config.yaml
experts_per_token: 6
routed_scale: 1.0
norm_eps: 1e-06
init_std_up: 0.0513
Below are experts of layer 5 (counted from 0) of a mixture-of-experts language model. Rows are named router (the router's row for the expert), up (a neuron's input weights, with its number) and show model dimensions 0-159. Each number is 128 + 32 x the weight over its row's rms, rounded and kept within 0 to 255. Numbers have three digits each.
After each expert's rows: a language model's description of what the expert responds to; "mostly gets" lists some tokens that are sent to it at least half of the time. This comes from a sample of Wikipedia text that the model never trained on.

# expert 24
router:122059078107122135119127161170183117080124120159128184129119148139130116184117097128119135186124158107115141071161118107200143157131066110110090080102171135164114135161116089207109119177110109151096071124135053136159138134119155087190160155142110185115048149085116133134151176088125122168145151119118101058167138103117154143102112124123151111119134138089059117122123093116127111165151139086190094174155162100107121066128152098132125142120118158112107190205111120104126116190110178
up0:116107120238145139090129116184106129083143179137084166108174150150150132117151100143118135168106145117109092112136093057157166121109082110118143108090100148142111127134126088108100094122140017129181122118132159094159129138116144103095131068100110121130103130106150133143101138124164176119194175064125140073120098112144150175107088110158117197105148101157151187082158130117076122078150191163117142154118096126143204123175148121152182188064122139085156138135177117148125128112097134
up1:130156138160122176152159146078122093106132196143127175164115127135117122130131129125138090167117153048142132139119165053128166144185142087194085087114191107145149127185166114123147110201136100128105125097118099158110137189093149108152121132047113139134149090099118152189146124104178085075121163127141153115138186155103118197124098145141087113174090130129062178157163127099128095134137103141175076152149123086121098103143132068077077130111099100126150078193104170132130106155150159
It responds to: Words after articles. Word or first word-piece after a, an, one, often adjectives or quantifiers: largest, newly, up(roar), while, greatest, generation.
mostly gets: " largest", " highly", " newly", "ustral", "though", " oldest"

# expert 18
router:129110115134064155127118114148103155103117146140101158102131109141075133182125084102145099174143161131090097142177104113185119130049082133105077159096167104168099144149105075122128112155107139143128068112152134145099136178177141122135193122161074104151136084145094164164141139091107124209172121114150133100153088098112163136146120135085139086135133106064095119153136079125103170189194134115134084108156114077121166079126177104125153176115127110076128166174170186204161126105063138
up1:129078105095114117059117133110244129120123182156144115093156122136099116168133125103131093168105084111085153152123159081153169132068065204185112093108157113168087163107182100132175111142102174144138099125150120061133079175085139162108133183105115139135100083108126161165118119118067104139199138117179104128134101130109126152149098188143105086095184139154154130131162124084099157144120130124164088176150096172131173106129151096135118143131145105157120142141122074117081176181124147
up2:148176114167106122103156096157174122108093141168102118057090165089123155141112114091239134080115102145127096178121105164151128089121124144119101142168137155146067130139058079175092117166112136134072110158135139126170126104164166139139177090141073146160123192164049128158148156104109131090120070126175133118177138158124062154104133144151102125119081131114088143186096154138091094163092098117132119143145085138141144072098143149130167114103097084125105170085083146129120203140100157
It responds to: Name and title endings. Closing quotes, brackets and final words of proper names or titles, such as song titles in quotes, Party, School, Street, Airport, Affairs.
mostly gets: "!", " Street", " Title", " Company", " Authority:", " Airport"

# expert 16
router:153097138128147111136122162120121166095110114183110226093123129157078151161143101127100098131166116110119160163205137086159085075127098138129193105112166132163086113158179134131148111120108127159121048182137101161088105130153112083132196114106038113116129140117094144136137112107126125168113135089158175127159149072091142130129180159110152118142125163007135046135133144140159120142159119096149126133132148115128156079137143114116110105105097106098122161137104086112104157222085136
up0:119142069127135156114077208142126072091124124208154216142143135126077133174156125155125080125110121114131138069156091111212180129171119140057145084127073132134092135092106146150144137137114112125129092157197112159107069146132098101118095109162130148070099141109074167145177143110155141122138146122155096103150149128143144141144136128174088077120153137092127122090071107114136213140134061111170126083094107162052134111099128108133166144080122092139113160116110133140094127190123145
up1:120107114108148156116099114131062097124134157068142208125102143131118105121119083190083142106082130124158146071136146105152127150174088133145137133091171177164132182080108101146126062095140117096151092129128132142120133100137097110173081108089116141108152126079103056139156115115130125127185093069181102171089159097159094105043125138156113124127071086156134112175172137199137182173145120142127156144099100125162149091156156156112106140088216129139154150142107154120093118214107148
It responds to: Name-initial word pieces. Capitalized first pieces of proper names, often Spanish, Slavic or other foreign ones, such as Mar, Garc(ía), Sant(iago), Luc(iano).
mostly gets: " Mar", " El", " Man", " Em", " Tra", " Sch"

# expert 36
router:116089114134114110132084106154145150094096161118110170126170135138102176167123137173126122140134143151151144201178147096201078159078114126111110126081150146138073108118036120138096112128170127190078077150175051145154133129121133100183173128124102096146100076082057156159117140083132109137143131121137136101149108119151219111130166154120155112143119112073097132138122138117131116169178092103152083108094089177094125090151164144093125154105083142088156192124128173136204153108082128
up0:108101149093155147091133106122082097113073169130159140118110099108133148169141131139181079135134100113130145159130145090148071171113095123103138143095130122178113096132094126174132105134161146187112096124163098122128103091098079138165175195128092162112142097081148085098098152154179101100223157166121163100134097098129157148164176137161182130113166106091112085103122107105094219197125080112129114130077042121179162148105102152083149149162130084175160142100125192119137176125130154
up1:145098146138120127123068130133173163121133124157103074150068149171043096118135108139137140078080130147116135120140170136156156147107069220157098057115096155172143144113095111110146162147088078155048141167116134127152131116124145088125137129111079133108119128084144130130172138157142125103136096123078125141126119091163134126171206152074187110156103135160186143122141113157167078144157130093114155100200115084112111082105152086132139123102132065169099178110148122209183079150127149
It responds to: Concrete noun stems. Common nouns and word pieces about places, air, water, power and buildings, such as head, land, storm, farm, Post, ret(ail), Arm(our)ed.
mostly gets: " head", "our", " air", " water", " power", " land"

# expert 48
router:122066133119148115112118130099120138100087142133083148100158150156037119179061128099175113169149138126134177199175158120142136101128090126142100087128184046081100107128130072180176121168170131134110089123177081054134120175118178072172174104139102114126091104152163130172107122134144127180150129152099121071156134123097142102146122110129117100158128096128083081093111073147156135168147146122181106104168118134168134103150178112145128181151142073142080168159101119130116098180104174
up1:135114157135110097087139152124090094125101165137124078113133129121106096129129043073179064143157081150206156119129123095157095146113103171171086130160165139154130203172097123059108158135158125119114125083168141131122058216173112087151128127097095083107136167111192093127145097082092139149135103155144155112108144130096099099130152166129133116128207152145128156153212100144135150167127051062079131085140100147147109129181144123128150125087157092159122130112130099135145138148104091
up2:117113176060136120107197093136125160138151111129123178119142102091127155145076125170130101173110215070072148082127134142098099117129117105128103120108185107117105112156124137166124175167139160202122123133115104128055127154089144131082192101127062104142167146145105098128130146186156164150101097130119159101106089168102167117179134199139063151068135147115096092099150127110110113117127160095151123179097110154167143102130152095168161154118117075113154083141057133141150115180054159
It responds to: Auxiliary and copular verbs. Forms of be, have and adverbs right after the subject: is, was, are, has, been, also, not, as in "This species is threatened".
mostly gets: " was", " is", " were", " has", " are", " also"

# expert 61
router:170154132115087104093122115173088129074101133169090159093110094147098138165082110129129113111120113088149139194181153080136115142101108190099118052114147087183112134131135151202124096112162128180086084154121083108143092166099190131137146197165102151121102148079160198127137146168112134145155086091111133121153118122140179136188171142085148119155133094092064114150103123076129157200153116076142069127166115121118132104131180061107137129125083088114120184128131112141173128141100163
up0:126104140128173141052120095167139086122070126118135151101126160155095099209125139107128179167150097113113173118124131172170129099100125111162184073158150086146095162121211147171115113107136030142095134141134091110109163135145090105096137159148137176112101177121159122140172121153122143087173115117146161098093114166086061132113128118100108119127147145146104141123125122103094131198101050087098083128126154118120135154109191136091169080153088215114129115160117193135155097173122087
up1:121157167085059115093096120140175149145138169098186106086150088131147158102090122155120087137163092191154131172122132112136102115124077079102139090113104134165067184150090148117136074136174128126089106140137116086137090088143098129118167131105106161092114103113157137166134133137127134150118063172133066148137118151091140109114153170111108165136120166117114120154114156133084167123108135171235110045187149168183175129135111081103110165105033104160154120111193142074123128108124129
It responds to: Units after numbers. Measurement units and hyphenated counters after numerals, e.g. km, ft, p.m., 20-point, 200-page, twenty-first, 147th.
mostly gets: " p.m.", " km", " cm", "-year", " pm", " lb"

# expert 44
router:123050155159111080108181131147103200052117102117096192133114133164097158172064064150095130189140142114095112145191134122175129100078072152089123113153143152123080133155130070168128135137126125130138095157167088116101160149147156081128157157163115101121125106187115164181094134089139067183146099113135109105136164123154167153129108180120151176193116118061097120121103145107119115166173122104119067080105151143066147101129143136141130147113111119098112104143129111175141082145068167
up7:125153133126119069079098142161134087112100116180142104153073180156170092081136140102125133123129181111090058116101196156146075181147114090088098118161143118159156053136128090159136138105124129147140134107137131179131156138150120113127126174123128098096116192162114073174078137074129107217136145131166120088105206093132183133143065124158166157058124108129131152116103200121123128111174118062159136161133115164135166147122122118170105125100129153177147190154109112118125174090087111
up8:128045122080174140130161116153088115085063115182136085085089086176128119062163121125133119182080186124136144122120138153134134128142100142164088127100125125124186177147096172160143082130120182184200124142154111145067078080132167103108104168089154168144128109146166116089124072120176131085143115157137144116107157130120148140057151131138075153111152149144107184094067194082153096140073084141130143155125112147168080129110110160137078128145090171125090122171102113126139107120160104
It responds to: Word endings, names, URLs. Mid-word and final pieces of foreign names, Latin species names and website addresses, like -ora, -ica, -ia, -io.
mostly gets: " Authority:", "ona", "ora", "ova", "eta", "dale"

# expert 45
router:135093085149102149182177183173137140056141160215098171148138147100089135177110132071131133121134104088059139160184161086139134114092086161180105134135172115103040096195087091111155113149147141194092090151188064124108107143128155077172134124112127067126124127141122168140127129103127120200172114120143110067158131106149113130118120150122166124113154078090103106104106118124138137155172125125188100107095107125155154121126143117129097163129131113063137134149068144131137122157055134
up0:097110129152111133119123154117171131155075136160093186130141129166088126137162083122140160111108166136248119144132165045116137129118099095131195121129151132059138131147129150165130056144180098168117085121147095145150146111159115119056173129091116105165082070092105156134180106128080142191096081092076108116148138140134157099180169126113164114061111150108142114111069123089175119124132130102104058152104067135105143186079140092134111158114115151186115121113132123131165139105120145
up1:152100091116138162147160101105117115089122165154047103099143107102138155200143125139120148100160137137146138147137110147149102114070140097109152092149189170108104096131087125085165136107078084145122074096161116120116142146147099152145143116101086151127114151039081122167172127114137109185163125197162169135120147123127154175139164125066135165122168151093132161118172131135155135139119162119157107181146151179173069088088140065147080203131107144054138137144106120119078225117168107
It responds to: Romance-language name pieces. Word pieces inside French, Spanish, Portuguese and Italian names and words, such as -ía, -rez, -ão, -elli, de, des, and tennis player surnames.
mostly gets: " d'", "ía", "rez", "ão", "ois", " ITA"

# expert 39
router:102105125146070116149132136120073103078142121099157170116155174148077095153098094104121148168135134131128099135185141063169153119118164156123089081100124155161098127147136117142131118131143157163102041097185064106145116127196146107175173210103088173146078113112103126123107176119179091124176122138131131081092094036142168143090136126169146095151127092101076153099130078139169151177156132119140115136178103094116147082122175137108126121093088149090146208154096126147117139148104173
up0:143153134194088141142126120207068104078112118135176212098143128110135115154116084141111122134173112107068136121120150114174176150088163145144109139093150143100120148153113125160140165121194159125129116159152117043158178101125112120163115120108111166091103087155034089093126080106181131087100110120173149110138174090121119191110150166123112113168151091111136120135090056118165208118149120190091120096096139111114091074162139149120150168134100147148114116098108106122078138155119189
up1:142098121134133133122158089098087079130102148145154164081150093113145113117119110135130107122161158162206112125137171107115126090107149153069102070111137075117060133108155095121179172063108102136095033111108149075182158131123140071156120149110160133136169174122167130163129192143140160105157163125147160097098196124155106068149192148127174127145163088086068156160138084108157114117165195128139138101082115102189111119128102154101070093120072109093145157151116159123113101098163135
It responds to: Superlatives and ordinal adjectives. Adjectives after "the" or a possessive that rank or single something out, such as largest, oldest, first, main, own, only, latter.
mostly gets: " largest", " latter", " highest", " original", " oldest", " own"

# expert 50
router:155058145185139134115111143121162093048083157170103191124099195170070108188082114098148084150184099111134089119175146146121089091106089151129091095092159088115077145161143120197147129134140117151143097067170112130105067120104144075138138156158097140101060115120112105142132165137179145149113144094099150101176163072121107167112158156154135101195153099121110122135173103098171128153191114131161116138150098153136149120121152090084148164115100089115115134171150112101154091149081174
up0:100129126134130105160106073139112082089114156148120169138169146112149186144175104103165044108144096085143076123153183159171157134155092197163129102126124153107115113132116158114110139131158113151126132119140133143053118081122144056173192144167125185144093144130074149136137090169128093180113129090100124142136177140122150075133187118165122169092112083113224106112161112136121104114118117117191193143172087177116094105128144154104116085119095109135072121059129105166164136153166167
up1:156084142130136079115084125092107151109138140087112134114127127139155198143122121073121137159095138138103176145155181104204109126074097100120093169179076066132161136155125057092115107148192123150153143069150148146156126088123081128112128131131128118157117125137174118113082187138141079167130185104132162137115115114075153131143176164124190151163136152121074158130159074122116132133105125143075050062061092096052084124125110113162142129136118113131127176171157167161157077098097096
It responds to: Auxiliaries and row-initial pipes. Pipes opening table rows, and have, had, has, was or would after a subject pronoun, as in "They had a son".
mostly gets: "|", " has", " have", " had", " would", " took"

# expert 57
router:115151073153080140139130140154110142069102116151150133126117143157106090177111098079144138192109167137112112116182111052155122149116117142110105116144099126174103141164124094167123162130145133139129056102206036162137154155172088100175169176135099165083079106131115156131094157118099087165189100136158132108112120118120194169148140146114131087115134105059063118112077098125166147169188086085141117113154150092091135115143143109125159098080124131112129216151141097126121149146083186
up0:053139158118174110104109176132158159121150116193149155127129158149066092114115122091139071133106154129111133170137063103125141058157118156143123141210116185124110082060139140149166154177195104155122103110136173138114164112145101110169132134098100125108095081090061141110141143169169120158155123072188113088100192145130186145121122119169100148087160084091169124123056071160083137129121128129160106158128146114083163122097126152105150135129114138175089141122129141147089163077169183
up1:139144136133114108088132159165187147105103096114144115131088103131064133113159116194146105147118125103156124139112080147062172134121205109131146073127112102097094191064078089136161137132148091102109141067162213105116139169106144109144088091092106115096100119163110140150131207064116125109158116107141088144142186173125152135142125118157112112137148093175100142132103140149099039136146149183123119177146150159077190106169159113107105101196133117088134144143138205157106160098120103
It responds to: Sports teams and US states. US state and city names, leagues, cups and team or university names in sports texts, such as Florida, Miami, League, FC, Cup.
mostly gets: " Florida", " Minnesota", " Assembly", " Wisconsin", " Carolina", " Miami"

# expert 12
router:116097156145125132127067130147135128063116194136119179123118176157084104143054147120109154124145147168139151135194164131147065065049120150167141131088139140135140102112117098134141117141155115176112033124155105133104120137156149097123136137153110139170105134068071126170189107150140107133166131098102121133160151103098128143111198186111123147121161136057092119114125112139138142145153163079122127128154093095100145119121171088109084088112117077074142184153152112112075189169101221
up0:132077166108092168047099139140153086099168170144200127170155115179089115107075124180105156126065116145184128127132126121145089170192101085149151119194109122089049141074126131110071061157172115119144099128140152122109120179132099154092168155135120121103079133118111148200130105106151194118109133130114155104132164146132141147132146147145055128105202106127090146197165134095117112127088114127125173135127140135107163102121171080072139138132103208114146142148100120097144149129150122
up1:149131101128109104145163158153118147168157152140075160106072079180087148131098124166149099069124161109130093172150127146121170164165149116142111086122117186149138097158111104155108187130101070155124070134119088117169104154136107073187128126091132142139123141148081103166167110065095086170183112161114175134139105129115112170077130192183113115167108173126091118120145110115166146127107162144162180055197150069146156096133146119160068071124066119086109165093131089115086143120138171
It responds to: Lowercase word-start pieces. Opening fragments of longer words after a space, often after the, his, a, such as ent(ities), rec(ruit), suff(icient), dep(th), disc(ography).
mostly gets: " se", " man", " tra", " l", " ent", " ext"

# expert 37
router:142080156138165099123083159179129190085109139187080190129051132160096082192134122139071067142156099124145129156177170121125131135127096137142090115109162101104096140154124104173170104159142119136129064096173075081126102116147105081135134135125140169150099105158104111141142173144180127153089138107087169044162154139076121144087126169126111117197114127117059142135158108124123106193141089119160081115152076146115112105091134071093100167136119118100135149218161144144135134144122126
up0:188182178131109115140139096186201121147183202117077135112128166124137130171115117170134149095111136128117107054135116162191129129086121162114111164152108176121122149160043123136140122106111163078079111161088112111183110054171118120112133176131131064089112088168108113159139184117174180125115089099137068114145136124147084091177122099132111090096131138133076152166128159128152147167107078133117143109118073178121100112141110159060109160081096121127165161111157141134179151151143112
up1:093135195084126095051153168140102136135167137071151109077119106111115143124171076081128097135113111133171105083136126121193141098112065152132170181110155178142128083100121113077129155142235175125120156140138179124121115070136121163154084121132124210118121122127127186135086103135127155137128133152119070137125151126126141146078122085124066140119215124122144107090185132108113160101140129083152153117119078117155093155129120113122135136179096034134126138162127129166062164142151132
It responds to: Verbs and verb endings. Verb stems, completions and function words in clauses after to, would, can, e.g. determine, permit, accused, recover, be, making.
mostly gets: " how", " making", " provide", " taking", " having", " get"

# expert 25
router:104098133123145137075058187125145127107140132114133188154126114209081094172058153130116068144145087121115105133192139092170123115089102160161161123142095143121055118174097149171150121139197116095127094121165105139144138117129117154113184137151112175190124106141129133164125160093121116134157118107151121104126150085099097135084194172139084138135153101072107104166073083075105138187115073081176083110139130127101208133134139125151130161072081127086146172129140165131146074122114145
up1:156144078138140167082157076141127155072143135114129095106121119128137144114092151174167129114177113195107167062124107064165144134166138137135139086196076127113100135101129148155142105177125058152177148187182125159156081135110080120133133151112083175091079176073128130074173124132079162119096168135081115126103118176159135128154158132132057117120127156117081140143164120115123089189135121086074082114201091183065130169123135118104141140143085126095134104177161145159112119126102151
up2:103136138117115121193109138195127102065174179129099141144132165109133104154122127140132128153102075090150059145154173114168154152133095129165133039100133145192122119140105103173148079072114105084085116133139130135136140093045175109131128138066081161152134175135126143084096099154140160146139116104112096129154124140104113198063160122119140101163189131128100093138123123106130148207136120140117119148140154101160176145091139128083178038094181184154099095120108175077109137144134096
It responds to: Mid-word name syllables. Inner syllables of names and words, often al, ol, il, after initials like T, St, Sc, e.g. Tagalog, La Scala, Scattolini.
mostly gets: "alleng", "ol", "ym", "ronic", "resh", "al"

# expert 30
router:184130091134131123134089141194130127052118104130157158106111079169077097168091136094079103155173124137104185176158136069141116140132170164150118123114165133134102127108158106197130138124116165140105051162146096093112122153116087102151156193163102118104120118137095165142134130155145104211150131048116126117127134144086164154119182146107129107132121087032105098145096067103136114204144097097132094178127132091132146103158161110136169153089111086076121184169103123092150141144119169
up0:172137062181088100098113136134066154171075068135178126131097130069133064121152147153104095103102081121166088124134111065146111178097138092101112142101145130076140147079088117148145115174168130186159149112114084135141153129166130116129108147116193156133139163112107116154106113094118148072166074155105149144134080187109162108131143169218205175109150107192071122128147135146128161129099156103135090126167124152126115146184132117115096114110133178149107157093214121149140160115101131
up1:140108145106110069084198088089112100110160107139137136099126129124152130094134115080065131136114120182082155099137165086135133151133144049091090139129158130106150138111152179152110101123131125105210115128141108135140164108146193084087099140148125165121066128163176124185079141160171138124097145100126178092057152113186190137172117101140143090136113179078120132173086086111105080173149205131134104122129092151126147142099115101178125153104056136088137141099100150102198159143100155
It responds to: Capital initial letters. Single capital letters beginning a proper name split into pieces, mostly after the or of, such as R(akkasans), Z(edong), C(emetery), P(PP).
mostly gets: " K", " R", " H", " G", " Z", " J"

# expert 35
router:085091124131118157184105103154104119074095162168097122121125127196091094179077125089104103199139143130133113182193125074138115119111102131139097116082165186175151098132115134164115125141140157165111090105189077158122156104175132120124144138120112114154068104095072158149157173079102124206153095121166134117126077117120167110133130130158101097104076100126061163105110137141088111201179146113161073126131118125099168086136172095105117130104126113103120178171154124144185144170056148
up1:131093190107126123065112110115116141140151150171139139095081131118098155159107119130063130097118111064131101208133191116121141091122142152142137133097125167138134096146127077220063098113132085087150146132156150139103136131133155138112103121103166169165123149196158141179052105078109092164170093061093150144168119174127125133073196218152126185113110121110102097187148172075122089108168134120159141080127144109107147102130120107085135120116161129110143149113139108108142183086134166
up2:134088084122146191144142132125155115135152175129193135187090150126155164139142149125175144179076140126134119104145098095132142124119094203126122133082145125080115105163057176129115084170057129158116102152105149156122075149115090165101194088103135141179122140128149127152131161141145110105090110101115170107093127053086079125080162121114154064074088130125171127127199136125159205126151089074135138174051107141150135134134154105161072126165145128117147172150095153155158107102098166
It responds to: Nouns after determiners. Common nouns after the, his, her, a, such as school, work, government, town, estate, staff, treatment.
mostly gets: " school", " work", " government", " city", " area", " town"

# expert 60
router:116059153133078138170086186189144116103107172171122168130125134165095135135121144108114076128170099176123135164203171111148049145109075167135102095093157104106110132097123157148173115161113123148142069114176095118120110104129145104140143111107096093130148114120127119144111130129170177129153110138088145097147092103087152126073189185132157109191109092088104110122132150107180103143165114104166069109143074160136149092124165038067093165115115093101100169218131138153130152135140156
up0:140142190138161105119097202138184116100148107167101131140111089119086107136114152118104180079129048148109131143169097110130089074128079164134172110140102134066139124100115083151163097151152062056128119117137115140100136167116138108106115113153145115115130149146101138103126170084159119123105172193128124114160107132087133159121194169180103148147177119090118169107181123124121118126221126137147138182129093086114136131083110063102124062133069200144130113188133078164076145162101137
up1:134123135080116023128068149156087243091117140120122173127107170161151102129169148150141122167126046096130170131138107171153131125131123148103084125152136107149124131104204152085077088174125094089103112171168176104160092158133116192168134120091116113116124104107141172116140156143158075082136188164114158089143134101100118123156140110129105114122139114135141152134126136075105118082129153169108097164146098223107154111122158053087155129095157070131127164142138113153138118078113122
It responds to: Main verb stems. Lexical verbs or verb stems after subjects or to: will, took, make, keep, roll(s), prep(are), writ(ing), particip(ants), may.
mostly gets: " will", " began", " could", " took", " moved", " led"

# expert 41
router:177097100094052133152129122145154135065116148167089141171068109143053088175098132081138081186162163122153112183211126107124109106119127167161129112130137104183143145126136083166098150154125155122138080061150108142100110176166122127107162160142108145095095079151097124165128121095097097164145118122164122071149093130135175139145142122106113133142114107092094168123123126113155172203150108081142062138150125108146137061104171119094129107106122120095128189122084120215124089140086187
up0:149104099128145124098152143154136154147150058092120132149102068166098079144117168037082136156116186064067110064135085114118108146144134115160110142136145114180161133132175185146095070150149074131172086095134131157150100138064155119134127156089130119114087174114120107146132142157108073163123109105092161083076143128145116091123110156078123111089097107157091143199115124170093130121162069100151144166127088153159134126130158130153133124113153152076121158149126176112166140243145165
up1:137111111150139146134137132138158146145192113069161137130106071112137110156099097150097106157133101090169091091130080137173090216051118102098108139148143175181162174163136129105072164149126073094150102143144113142166162114125117137110094155108103138116096157092095126131122153232185144141146130136158144052125114122139125082154164149100108129048132115125118121160113121124098160146100073124131120175147175165102117059175106091103160183138137120158127196093083088112169084184138135
It responds to: Years and place names. Year numbers and their digit pieces, plus the ends of place names, e.g. 2012, 16-32, New York, Prag-ue.
mostly gets: " 2012", " 2011", " 2008", " 2019", " 2010", " 2025"

# expert 6
router:110054062135071112130095171149129188088148134193111148146135126164097098171092134164102110159148076158094142166171139099145090102070128118140137128097131096163112073147126142150145123133146141116116104131200081079096073149111128115149142142166112165144069100129096187165107131128153096202186106103105122074159143119072157154125121129114130137107090122134085126125147057067160118163169089079119097130152174148155178093119143082128144096059163103094124144153097117176106161173119170
up0:160113193165139134145175159175182152077110094142092151171129051136105069125128134160126105084168139084113055143142148125163144119080140166188149162164171148184088142145106132187114148092120133131152115117146144109075156180108155064167188113106098161105151146119055091191094086173092160083148168137113135078146131173144100087132169110122123171171123123133138112110118105119093130087111116111113178137165124165141187051136168114138091145135132122088082116094138121139129119169098107
up1:103126140125120130171165113102142160165125102064089099153092135111149107128164123155089207123115161128131079156102162074091084132108170149098132197106134122104116131126115104091107169072120125169159159182102127163140154096184087114077081160161096110160202087078131157057114112128066094144078114122145120179108112124180123080104098081098135116127124141127133171110106137180140095114079097120138113122150143095104041149167131112138096115123117078156126181145144140211178114144083090
It responds to: Word-final commas. Commas, usually fused to a word's end, that close a clause or list item before and, but, which, as in successor, 2010s, North America,.
mostly gets: "s,", ",", "a,", "e,", "),", "es,"

# expert 26
router:081082124105153071163127139149118123097131120127148165147131180147099113170105111097145143179134132138114142117174134080205137109118149164154128066084160124170117121128161122169076083140148100139122075101189100112176149113124166118131116168153085146157082110083077125130157122157152092175157145141176145096124106023101147140083160142174117063173136131098089103102106107150107133169193129110161093156145117121094151102108175102090095114119055124111120214191113077121134132136086169
up0:137084148072191111140163201173106146134138136131202127101154098167101082146115089131173102176121140115091101161146162075116125113125135159155127109078117097118116132117129143098135070141170128142102114084173083116123150085147115145146134125095102173130085141120163126124139137156113169093153097149165071181123092089116141041118172098139180151157100100156070146051196141148118138163154121090188130129152147143129166070098112087046069170097118102140119127165114088166162150101098136
up1:143101119172135147133147202112108130087120088163131118075104143178120108131174136114120128136144127143112145129107111147161121145123173157131227129165159114142106131184067130103135120137114122132088116119180104038184151068113196117145110117169121127042137150108162072134150145123135142122117181101101161149176120088093096146088197114153079161156161118132085115155155080148126116115167101105196149170145112089176080143093103130111135083090076157137140129158123132177110129056065099
It responds to: Words after determiners. Words following the, his or this, such as same, next, latter, previous, first, final, often time or sequence words.
mostly gets: " same", " latter", " tim", " next", " previous", " cerem"

# expert 8
router:148121162126153100121132173113120147083110111158165197090123148181072165146088113084141094142125119100154126161180195098149106152130076189090165097087114140138133149170146126186185128126166102162086065118133140110152113148138153098143137144158120112132100138096142175108120111107075133131179115079095149112139100111144147074147187129116136120103105138077074057135108160125156131229140141121161084108197136149114139079108181107070095103139106074090118185148147144096092128149076168
up0:105087128074116103139204095066093189053151181136127180092084170137142158127075130141111111101133141059159106153130113122125125154156169124140102100105160183099106103118164093170106049134154128132094071133091103129151125097165169103165116101153163132165073147138154151126144130158146141142159156131092130115126117144141120086123164122186096035165131102104112148128159135127052152178102163095154092171092101117200135125182134149109131141105111154077120132116184168099168156088100122
up1:101124118080147176157059158114174121130105143152192108128198105143107122108169129130080095153124119116130181230149119142148099193156121157095118058125156115099074097131124143118086188138135146106120101153136087177143154096154111095069150172135140166083107112154118061131085127160125050161106062128091123145172080085161131109097145097103183129146180175155138109111157169095156112097121110098150119083172074128115080096137101087144169130147100113174134146160126161108136122123134161
It responds to: Mixed nouns and fragments. Mixed nouns and word starts like death, part, bid, hon, se, week, plus date and number pieces in tables and lists.
mostly gets: " died", " se", " hon", " week", " Hon", " jud"

# expert 51
router:119101144152096127112133154183140183090107190153086154167132128125081129152050060103109101152135136139131145181176104096154112130053111157130113120115168121143146127128083055186108144121185100158115102105196126099130133184157154109154200112119071092113106107172107128168113144082130103194201099136146150075138109125134135110130118171091129140140106094101087114099124120081152178141144150115131079113141149108124169075081197122133173144132151102111134132176134129146135109171074204
up7:165140116127141113162085114154126143111160135094109069151113142157111130117153115081085111101071120157153106143115133176072134095138134188115104101196075127214135198145142079097148176137145133096104132115148133123169100104119158129087154123090158157108100129080122142196093115079120097112073087172106182131129148137131132078162105147181186129104162214146150195143121112125101192099126116035134115107109122145114149169118187122141104134099179165111103152115089141164142150122062153
up8:098159163132154080069146165126112164133117078150122120076146168179136135102126097107159059116071121183118182131135150137141048097118121136087136068115172099097154113109110064148132056165160076158170130121153119093125158172085219125170191139104109156161094112132128137129176155100097110190148103055169177092123125111097112131156115153143130149062129074143115152174127104128060173161130161100123126148134078141158124160128173131151131107131130125142140132178118159141112138186151140
It responds to: Personal names and headers. Given names, middle initials and name endings in biographies and rosters, such as James, R., -son, -ley, plus "Early life" headers and "Species:".
mostly gets: " Species:", " career==", " life==", "==Early", "==Personal", " Jr."

# expert 2
router:123097120108134109113101171149127154099111125124124139148155116147073138153122131106098111172109169190123208164193171125145072084065175162127144120134176113133132130109120137128136074147137149126144037125124094110107145109135087121151190155135102146116122146080087138141145088069151129195114140125121125092131161102128147163109204144119130124135122147060124107153075143112149111178184069082131063151131104127122153114169174086100103131129044128075130164187083120139079136212098142
up1:193134098114088088147148152142124181130073184110132119151152124193115133113152105184103145144154118140155121086121184131113164168090142110158162112079144173091142143118146111105106142126169095110100145092159089110135144104091129147140186153109131126070117058121150109115109108091078157155175109101156151132161186169095139103134126168111173149147105069175108139153170152145203090107138137170093154140133184138184082115120103042097123070140148112157070127163101187069147121146107060
up2:098104124091145149122124111150155042128144122147184243061208134181149094112130136128093118223090144158121177112159136030126092154105137085082126087103153141112085122134135116110119105147141168146120076106135130178162149104149158122154158106112148149117062131115120151144142169142161189123135148153138142137092121141166157109182160133095118078079188152062104111147109104104118125138103121116120137148088151086111115135151081136127069137143110189133142135104172084124125150178099123
It responds to: Latinate word-initial prefixes. First pieces of split words, often Latinate prefixes like sub, con, comp, reg, pre, starting technical or legal terms (microcomputers, suburban).
mostly gets: " con", " sub", " reg", " Sub", " comp", " Comp"

# expert 5
router:117119162133098167150143197111146157027181154154117162117131150102084152123081131082085134163146141151163155115197138077112111099104091143128160167115167124104052110140132104128136111149086137111108118137174089134102158156147172078159157182184079131069099081125134110151127141129124104196121125093131116099125168138139182132128124155133095089128130122083084106105122093146087125198119092112152133133130132114157175075155152132086138153102112095051113096167138086119168119196047165
up0:085115148124125136048074141095123186101077137130147107160099092160092135089107186130112074132108067204138200123103119118175080087125138170093196115117065115104107158185146118118131153169190149191143115140130124126117139072117162085141076114150147156117166130160112143164051155153117139152135094159159116156137065119117128143138166124109158114140099070157119169092132100112122094164095110134155139129161074125162142131133149185160184108111054113138131146203139125129150108155098151
up1:131134145141089137092178117107153178120149171148121087094158127138109129151112162146047127130134176140138136162123066114140135140115062149148145166152205128086160120163191089155104114112151090106140122092132132065127159119149187142162126119128144113162089142114103069158106095081136123167139165067163147132131048105077092129102148087143067118133093107104170165139084121192147112147121179120101121147142064125137081114159114116095094074087117188118096150132100076097215122185125102
It responds to: Foreign-name syllable pieces. Mid-word syllable pieces inside foreign names and words, often with accented letters, such as Ser-ie, D-re-i, H-ö-fler, Shre-if.
mostly gets: " le", "que", " Bre", "pe", "ń", "-E"